{
  "moe_layers": [1, 3, 5, 7],
  "router_score": "sigmoid",
  "router_noise": 0.1,
  "lr_router": 0.00102,
  "optimizer": "soap_variant",
  "max_grad_norm": 1.0,
  "train_tokens": 389500000
}
Below are experts of layer 5 (counted from 0) of a mixture-of-experts language model. Rows are named router (the router's row for the expert), up (a neuron's input weights, with its number) and show model dimensions 0-63. Each number is 200 + 20 x the weight over its row's rms, rounded and kept within 0 to 999.
Before each expert's rows: a language model's description of what the expert responds to. This comes from a sample of Wikipedia text that the model never trained on.

# expert 18
Description: Name-internal word pieces
router,210,244,181,189,188,194,198,235,159,184,217,201,185,223,214,176,222,175,219,201,191,175,191,194,210,217,231,188,223,236,224,167,213,220,231,221,237,224,196,217,199,212,246,223,160,196,188,237,178,164,220,201,194,190,202,190,210,180,177,184,194,210,252,177
up0,208,242,179,170,194,204,220,194,182,208,247,219,195,229,191,176,204,184,216,203,182,190,180,186,189,236,197,168,186,190,213,173,213,202,218,242,199,228,191,216,220,193,210,208,182,186,186,221,190,190,238,199,213,174,229,225,236,182,167,181,202,212,205,194
up1,230,186,189,202,193,201,185,213,198,192,217,220,269,223,193,166,200,201,177,187,196,191,211,168,208,209,226,213,219,203,226,163,189,224,161,190,201,221,218,233,194,173,172,209,226,211,198,229,186,169,237,253,201,186,215,178,201,229,203,179,187,203,194,200
up2,189,188,215,205,224,206,173,181,165,194,208,203,199,180,180,203,192,201,194,158,176,167,231,224,209,194,187,166,190,204,206,156,209,173,221,195,210,181,180,146,230,204,199,207,186,186,195,225,174,214,198,231,197,206,189,203,189,178,195,213,163,229,223,188
up3,192,209,182,167,220,201,195,221,156,200,196,196,184,191,148,192,205,169,143,194,209,190,206,205,167,214,210,203,194,205,215,213,206,166,176,207,172,221,203,197,191,186,216,197,191,208,191,210,204,202,199,196,196,174,205,179,153,198,190,178,219,195,178,191
up4,206,220,192,208,189,202,218,205,202,195,188,210,179,233,230,183,201,181,205,214,203,210,189,190,170,211,209,212,198,210,205,226,207,194,203,237,196,191,213,205,214,224,241,174,216,196,211,196,215,209,199,199,211,173,182,174,191,186,201,219,222,193,198,196
up5,212,202,168,199,222,206,197,229,179,210,175,199,172,234,170,166,200,203,219,224,191,193,174,178,216,197,211,191,180,210,192,195,234,191,180,176,216,224,232,192,190,215,201,202,211,215,195,209,144,204,215,215,186,173,215,182,221,205,212,151,163,255,200,207
up6,193,194,185,180,220,187,199,209,195,190,222,227,171,202,212,174,191,177,226,202,200,174,211,199,213,205,230,167,230,203,190,196,185,191,194,148,213,184,198,208,184,182,232,210,177,233,208,207,201,181,203,170,211,233,209,211,181,187,166,223,192,276,203,205
up7,199,212,221,187,195,178,190,205,208,182,229,199,175,186,166,213,205,179,217,230,201,216,205,190,202,203,207,187,203,230,185,169,204,213,205,203,216,190,200,199,220,195,208,192,175,207,173,220,192,178,212,181,205,210,206,202,219,204,209,211,220,228,190,151
up8,197,179,176,218,221,225,180,215,185,183,202,200,208,192,167,192,189,197,178,183,175,178,216,166,195,185,218,188,191,212,187,192,180,165,249,211,195,200,187,180,195,210,186,183,191,207,202,230,229,170,175,201,172,214,176,211,183,216,198,192,167,181,187,185
up9,188,200,149,204,221,188,185,226,194,158,228,237,238,202,206,244,180,190,189,205,212,206,219,174,213,220,226,206,211,215,181,222,232,208,192,215,212,205,206,222,184,202,239,210,191,199,223,230,220,209,203,179,191,195,219,183,209,222,202,202,211,212,218,214
up10,217,182,191,222,203,199,206,162,216,226,234,178,206,224,249,174,192,200,179,204,176,203,173,234,205,194,166,213,210,194,164,215,187,178,225,209,233,196,209,214,174,215,205,230,224,186,205,195,175,217,195,185,198,173,216,200,205,208,231,187,171,164,182,192
up11,165,211,179,229,219,199,187,178,206,193,219,235,193,194,186,192,250,193,217,234,174,214,208,189,178,170,231,237,197,210,172,190,196,193,198,182,203,206,203,195,197,162,188,180,191,216,193,239,199,217,208,213,224,182,199,176,188,195,150,199,190,214,172,188
up12,202,200,217,216,206,221,233,173,218,224,220,194,237,174,187,213,164,224,206,204,204,215,194,226,167,203,174,220,202,202,229,168,212,168,178,205,172,196,194,197,198,224,210,209,233,189,182,216,184,173,202,205,213,190,201,210,200,205,189,186,225,128,180,182
up13,215,186,220,223,184,214,185,223,186,153,200,223,199,227,175,191,186,205,213,192,179,193,227,199,202,205,179,200,188,230,205,171,175,217,231,204,219,197,191,187,246,186,193,198,181,196,184,187,184,152,224,200,182,194,196,192,212,203,189,200,232,251,223,182
up14,225,210,176,187,207,182,194,220,170,169,192,227,187,182,185,212,228,193,207,199,216,213,187,177,210,211,228,215,232,173,188,177,216,220,193,174,236,181,167,228,173,189,193,220,172,223,190,240,164,202,195,163,206,174,202,184,206,244,211,178,184,199,180,180
up15,213,202,143,206,158,196,244,207,187,183,214,203,237,177,201,213,179,182,224,226,164,186,193,186,179,234,179,203,192,216,193,163,195,184,190,176,208,190,219,189,199,206,191,238,214,198,183,202,198,222,175,194,181,196,189,208,223,191,226,172,195,213,203,183
up16,206,171,217,232,167,206,198,210,176,191,197,160,211,209,174,187,183,188,211,235,174,192,180,196,157,242,205,170,194,182,230,219,201,215,242,236,211,229,183,192,213,194,206,242,182,193,168,185,202,190,190,192,206,196,176,169,178,232,183,187,199,198,219,161
up17,219,197,159,176,221,196,205,223,192,187,210,210,213,218,206,202,196,183,219,193,217,216,217,179,224,222,249,209,170,194,237,203,217,236,211,204,200,199,210,201,169,173,201,208,220,220,188,196,191,205,198,197,216,214,190,186,219,216,219,149,192,224,175,216
up18,199,228,196,233,211,193,218,235,209,198,198,177,172,237,172,167,176,195,207,196,179,209,199,182,211,201,216,171,207,252,228,165,208,197,235,226,192,179,203,183,239,161,214,208,187,207,180,208,189,192,214,239,185,210,204,231,210,200,190,166,214,213,213,195
up19,207,224,212,200,241,234,166,198,200,187,170,195,187,229,222,214,187,189,199,200,213,240,189,189,231,204,224,215,198,221,203,189,190,188,168,204,164,205,163,173,202,201,219,226,200,202,201,198,200,186,236,195,223,160,189,194,215,208,199,202,202,196,169,224
up20,224,199,175,203,219,151,233,203,163,185,189,188,180,187,144,148,198,149,180,215,179,223,215,185,208,180,192,187,172,195,184,210,201,174,193,209,198,221,205,203,179,181,228,180,209,224,222,192,166,207,194,223,176,176,201,228,209,207,254,181,203,172,195,177
up21,213,208,180,186,223,206,215,209,213,168,190,174,217,205,250,217,189,222,206,207,181,205,204,180,201,183,212,204,216,200,208,178,218,193,202,191,214,176,201,214,198,253,184,203,210,187,172,231,178,214,200,219,163,177,177,231,213,189,235,187,173,220,186,215
up22,216,229,167,196,194,194,206,201,208,193,169,227,187,185,211,186,180,183,154,178,194,176,208,222,172,185,200,203,208,190,234,166,175,179,210,197,218,211,228,203,220,181,182,185,175,198,209,205,212,185,187,181,183,162,176,210,159,185,188,182,189,197,208,176
up23,200,179,214,200,218,208,223,193,155,208,220,200,227,155,192,186,235,203,204,169,188,176,214,196,201,201,164,213,186,219,192,190,217,192,177,206,190,211,187,204,200,183,240,221,187,218,163,221,196,195,204,188,207,173,180,195,206,208,231,187,238,141,228,175
up24,207,173,221,198,219,207,181,190,200,182,207,196,248,217,216,192,163,189,196,204,186,197,177,178,195,169,202,186,212,249,190,175,189,177,206,196,174,196,203,187,182,200,192,204,161,196,217,213,195,172,172,229,201,175,187,194,200,212,204,173,192,228,232,182
up25,206,237,185,221,205,205,210,232,228,201,192,208,180,225,181,190,189,171,182,230,215,237,209,194,229,216,222,169,188,220,206,170,214,201,240,218,212,199,196,188,182,176,189,211,232,221,198,194,197,197,211,221,215,200,204,182,222,217,178,185,186,188,177,214
up26,216,205,204,172,195,189,209,209,185,174,201,227,172,218,188,187,199,179,187,223,203,187,195,205,205,213,208,146,177,215,213,190,159,186,197,209,189,202,216,190,220,188,191,187,200,200,219,220,175,210,185,168,200,215,212,198,193,192,194,185,188,312,177,196
up27,197,229,175,170,207,179,182,252,166,180,169,197,153,205,212,206,186,207,207,213,198,187,204,177,189,207,232,201,195,204,184,194,190,193,209,218,191,209,200,199,215,227,203,245,183,197,207,225,177,185,197,234,205,212,217,189,203,188,178,202,176,233,244,185
up28,207,190,196,208,219,232,189,197,163,181,188,222,223,223,199,189,173,204,187,213,212,222,203,155,203,174,211,180,215,211,216,197,220,222,181,188,211,198,219,208,171,197,178,203,225,199,211,171,189,225,204,245,204,178,214,198,205,225,241,183,180,233,171,193
up29,229,175,202,200,203,198,186,208,175,187,211,196,153,192,195,178,172,240,185,174,195,185,226,188,207,207,200,169,203,198,181,201,172,190,193,193,191,209,208,169,203,212,212,174,179,221,198,202,217,164,214,170,182,222,206,189,199,181,190,234,165,255,268,211
up30,171,172,169,228,188,211,207,203,236,202,185,184,197,172,180,221,183,181,194,192,203,167,212,200,158,199,186,175,196,168,182,196,181,183,178,197,177,163,192,178,163,191,180,177,195,204,220,164,188,232,212,201,181,183,183,210,218,198,192,197,199,178,223,177
up31,193,181,225,231,232,173,213,177,226,207,159,184,180,184,179,148,186,203,199,212,194,176,204,161,194,194,200,185,206,177,198,193,185,191,184,208,195,210,183,191,191,236,195,222,199,198,198,182,237,186,202,185,189,186,200,245,195,185,199,175,180,253,195,196
up32,201,189,198,218,211,190,244,225,226,209,200,216,223,201,194,203,199,157,187,186,215,180,205,186,183,209,173,184,214,223,190,219,202,171,192,201,188,200,187,187,152,187,221,178,189,180,205,215,231,187,203,202,212,185,175,193,191,180,199,174,200,155,160,231
up33,197,166,194,198,213,204,211,197,178,169,188,219,174,200,131,201,198,176,221,213,206,223,193,178,227,205,187,190,181,225,164,174,194,215,177,187,195,222,205,190,217,204,169,181,198,218,169,208,169,195,197,208,182,184,197,165,205,217,192,143,181,188,195,194
up34,203,185,208,192,230,176,173,224,203,222,198,213,147,189,231,198,224,202,184,214,180,188,194,214,192,217,221,176,218,202,194,182,189,179,197,202,226,196,208,186,176,198,186,167,173,203,224,225,217,174,197,204,186,194,196,198,211,171,197,228,192,213,188,191
up35,206,184,206,232,192,188,232,217,201,224,195,184,235,207,169,184,212,189,145,199,204,206,168,200,191,183,156,177,215,192,188,209,206,192,195,233,180,200,203,177,195,192,191,229,199,182,197,184,176,185,232,218,186,206,195,215,225,235,217,188,185,218,184,205
up36,145,212,193,192,193,218,160,177,211,226,215,201,213,188,199,198,185,172,168,195,190,180,186,204,170,187,198,184,163,215,201,231,174,137,187,213,176,217,214,167,190,205,194,230,169,190,189,194,217,168,177,203,204,206,211,191,207,223,179,190,195,197,220,211
up37,205,209,194,206,192,180,186,224,186,206,208,214,203,248,207,181,244,172,216,222,196,211,175,197,224,203,236,196,205,225,216,197,203,210,234,232,183,207,212,185,212,196,225,226,185,211,182,249,178,204,200,223,193,224,209,181,179,189,185,162,160,232,235,202
up38,206,191,181,227,198,228,188,181,192,219,199,219,194,208,192,173,207,213,218,229,200,205,218,180,180,213,203,179,221,218,208,194,203,238,207,199,235,201,214,199,214,233,159,203,179,203,201,179,212,229,216,223,186,203,180,215,193,207,220,215,180,247,158,184
up39,210,202,183,181,174,185,202,237,158,181,158,182,178,186,202,194,186,224,207,201,199,218,205,181,181,200,185,185,201,205,161,207,204,179,226,226,209,178,201,194,198,217,196,194,181,165,229,192,202,203,193,185,195,186,198,173,198,189,226,194,171,206,171,184
up40,197,164,191,221,201,209,188,207,233,159,202,194,180,171,236,224,221,160,174,190,213,187,213,206,185,237,213,177,149,197,189,206,188,180,180,213,227,212,199,230,186,201,211,176,188,207,260,189,198,206,216,198,228,172,189,169,223,176,204,167,205,221,212,176
up41,204,165,188,209,198,216,197,197,196,207,176,206,176,194,156,166,176,207,182,212,202,161,189,175,216,221,178,197,185,177,163,172,175,189,203,220,212,164,223,214,193,190,186,180,189,187,212,194,241,183,184,212,181,216,192,186,230,203,212,214,213,128,180,202
up42,187,186,182,211,161,197,154,172,192,204,215,197,205,199,180,179,236,207,200,191,167,174,197,208,221,156,196,184,182,210,203,184,183,167,186,215,199,218,194,176,192,168,155,192,193,169,181,197,203,216,192,182,183,167,183,195,176,172,167,190,163,253,206,177
up43,185,188,204,206,200,191,187,212,198,173,186,204,144,196,168,164,179,200,188,180,180,195,225,195,219,201,203,203,188,178,181,201,177,169,190,187,195,177,175,201,197,202,190,219,180,207,175,196,213,157,180,213,195,184,183,202,208,190,178,209,205,160,225,190
up44,202,224,209,200,165,181,217,204,200,186,197,179,162,198,228,172,174,195,185,186,200,189,202,205,202,182,176,182,175,201,181,201,181,194,211,231,187,201,180,181,219,234,206,211,201,194,190,185,201,201,189,195,233,161,177,188,215,190,197,207,178,242,223,195
up45,200,215,202,203,191,224,217,223,163,178,211,202,187,187,180,174,168,179,199,194,204,173,234,195,193,224,218,184,208,188,194,208,183,211,216,182,195,169,203,218,182,173,202,188,181,227,215,203,213,163,206,181,202,203,195,170,155,181,169,206,211,188,219,194
up46,217,204,182,205,187,190,171,166,197,169,200,204,176,219,184,190,215,187,205,185,202,211,214,186,225,196,197,210,164,170,195,200,168,216,199,192,196,213,190,206,223,182,177,179,203,190,207,230,224,203,198,208,208,230,189,178,209,180,178,182,156,279,210,180
up47,183,206,197,222,175,179,204,240,197,206,208,189,208,194,177,202,171,201,188,192,187,191,201,188,240,212,196,195,187,203,199,170,235,181,197,213,200,218,233,160,190,206,211,189,220,166,242,196,203,176,205,218,153,220,200,204,166,179,243,159,200,206,203,197
up48,199,187,159,198,197,177,191,211,191,175,216,199,164,177,201,196,178,189,201,197,171,204,198,201,166,201,203,208,218,178,198,180,193,191,224,208,184,214,193,220,216,207,188,195,190,204,180,213,184,176,181,179,201,187,173,190,216,194,173,189,191,198,196,167
up49,191,204,182,196,201,184,216,223,198,186,200,211,190,191,168,181,199,225,206,190,199,212,215,230,231,203,190,208,210,231,217,184,225,207,206,188,215,211,191,171,197,208,140,181,190,213,208,196,221,196,213,233,196,185,197,222,201,216,206,190,193,208,164,192
up50,190,207,224,203,197,220,222,197,197,164,209,201,178,193,196,203,193,171,198,207,215,203,229,192,198,209,243,180,184,193,202,195,211,222,225,191,223,176,179,218,184,158,215,188,187,209,239,185,197,193,212,199,219,175,206,176,146,226,186,180,213,243,199,184
up51,189,215,201,208,211,209,191,213,184,168,203,213,200,201,200,170,188,204,212,201,238,200,201,203,197,186,213,206,217,224,221,197,191,216,187,175,208,190,219,197,177,195,181,179,219,221,236,128,205,172,200,172,199,175,221,202,188,234,201,201,228,239,187,180
up52,187,229,200,205,202,192,214,216,224,195,219,209,216,217,210,196,180,199,179,191,181,192,214,218,188,196,204,216,212,208,215,149,214,163,212,228,188,202,206,193,212,200,185,183,207,185,189,191,214,190,208,209,205,203,205,218,178,153,188,184,182,214,199,187
up53,236,170,191,218,195,204,194,194,202,220,231,210,186,199,196,216,205,200,221,203,199,166,190,192,210,212,218,218,198,214,214,194,210,216,218,157,237,192,204,183,216,191,210,208,197,228,187,196,224,167,219,221,218,204,194,181,146,195,213,200,193,243,216,200
up54,195,225,203,185,202,196,168,216,199,181,197,196,185,204,234,178,188,173,195,207,165,159,227,200,182,205,237,190,196,182,223,180,191,183,189,176,192,187,209,201,177,199,188,200,198,201,203,225,190,196,215,205,198,210,187,187,159,181,187,173,212,169,237,188
up55,209,195,209,206,173,184,183,199,220,233,185,201,195,229,208,199,182,211,181,195,170,189,205,161,160,195,170,203,192,206,174,204,211,174,161,209,211,173,199,193,168,200,196,236,178,186,186,204,203,156,214,214,196,196,162,212,191,205,161,203,194,193,198,195
up56,206,191,207,194,181,196,177,211,201,188,230,215,219,216,203,170,224,220,167,186,188,190,184,228,197,175,205,190,219,170,184,203,211,196,202,174,206,187,192,203,184,212,195,236,176,198,160,209,177,164,233,209,191,148,223,228,204,217,169,219,193,156,210,173
up57,208,204,152,167,191,195,196,209,173,199,162,212,174,208,197,206,210,198,209,227,183,171,224,203,185,189,195,178,196,210,199,198,200,204,210,194,212,215,185,221,202,197,224,230,177,211,197,189,200,206,191,223,233,178,214,191,185,196,212,161,196,221,199,148
up58,175,208,222,192,212,178,192,184,211,205,204,209,146,214,178,174,219,155,230,212,218,228,174,176,245,208,182,209,169,196,159,179,172,167,172,192,188,174,189,236,235,205,204,200,185,188,169,211,190,195,240,197,161,174,209,219,203,205,183,200,207,261,195,226
up59,196,242,215,178,171,181,170,219,189,172,197,177,185,213,207,166,188,182,210,195,206,196,193,198,212,197,221,206,173,201,207,180,209,180,220,223,218,198,194,200,228,196,210,219,194,193,175,224,186,171,200,202,198,182,190,195,208,176,182,148,189,194,210,185
up60,174,181,209,214,220,194,222,193,224,219,200,204,199,188,204,210,197,220,198,214,215,201,217,212,187,183,167,232,192,206,200,221,207,174,161,187,185,196,201,185,195,192,190,176,236,209,240,180,206,220,199,200,202,191,198,215,170,253,257,199,207,167,159,225
up61,183,219,162,190,242,209,163,221,217,187,240,171,203,194,254,199,202,170,187,210,220,204,208,226,189,193,230,201,238,212,186,210,189,180,198,185,194,196,215,188,196,194,216,204,194,211,189,251,191,209,230,231,169,215,176,194,197,193,187,222,187,234,205,195
up62,206,217,170,210,205,178,253,219,232,207,194,217,225,207,188,223,199,195,182,189,163,197,215,195,249,172,206,205,186,193,205,218,178,196,191,204,209,176,208,201,182,187,206,201,186,199,196,174,172,205,179,181,191,197,195,193,222,236,168,230,185,181,215,174
up63,207,171,216,198,206,205,194,189,232,165,165,209,194,202,159,229,152,226,195,210,181,193,189,156,213,196,229,196,212,195,159,217,232,208,189,186,219,189,187,201,223,205,176,222,214,179,193,229,187,190,190,191,218,142,208,210,202,226,197,199,211,156,194,234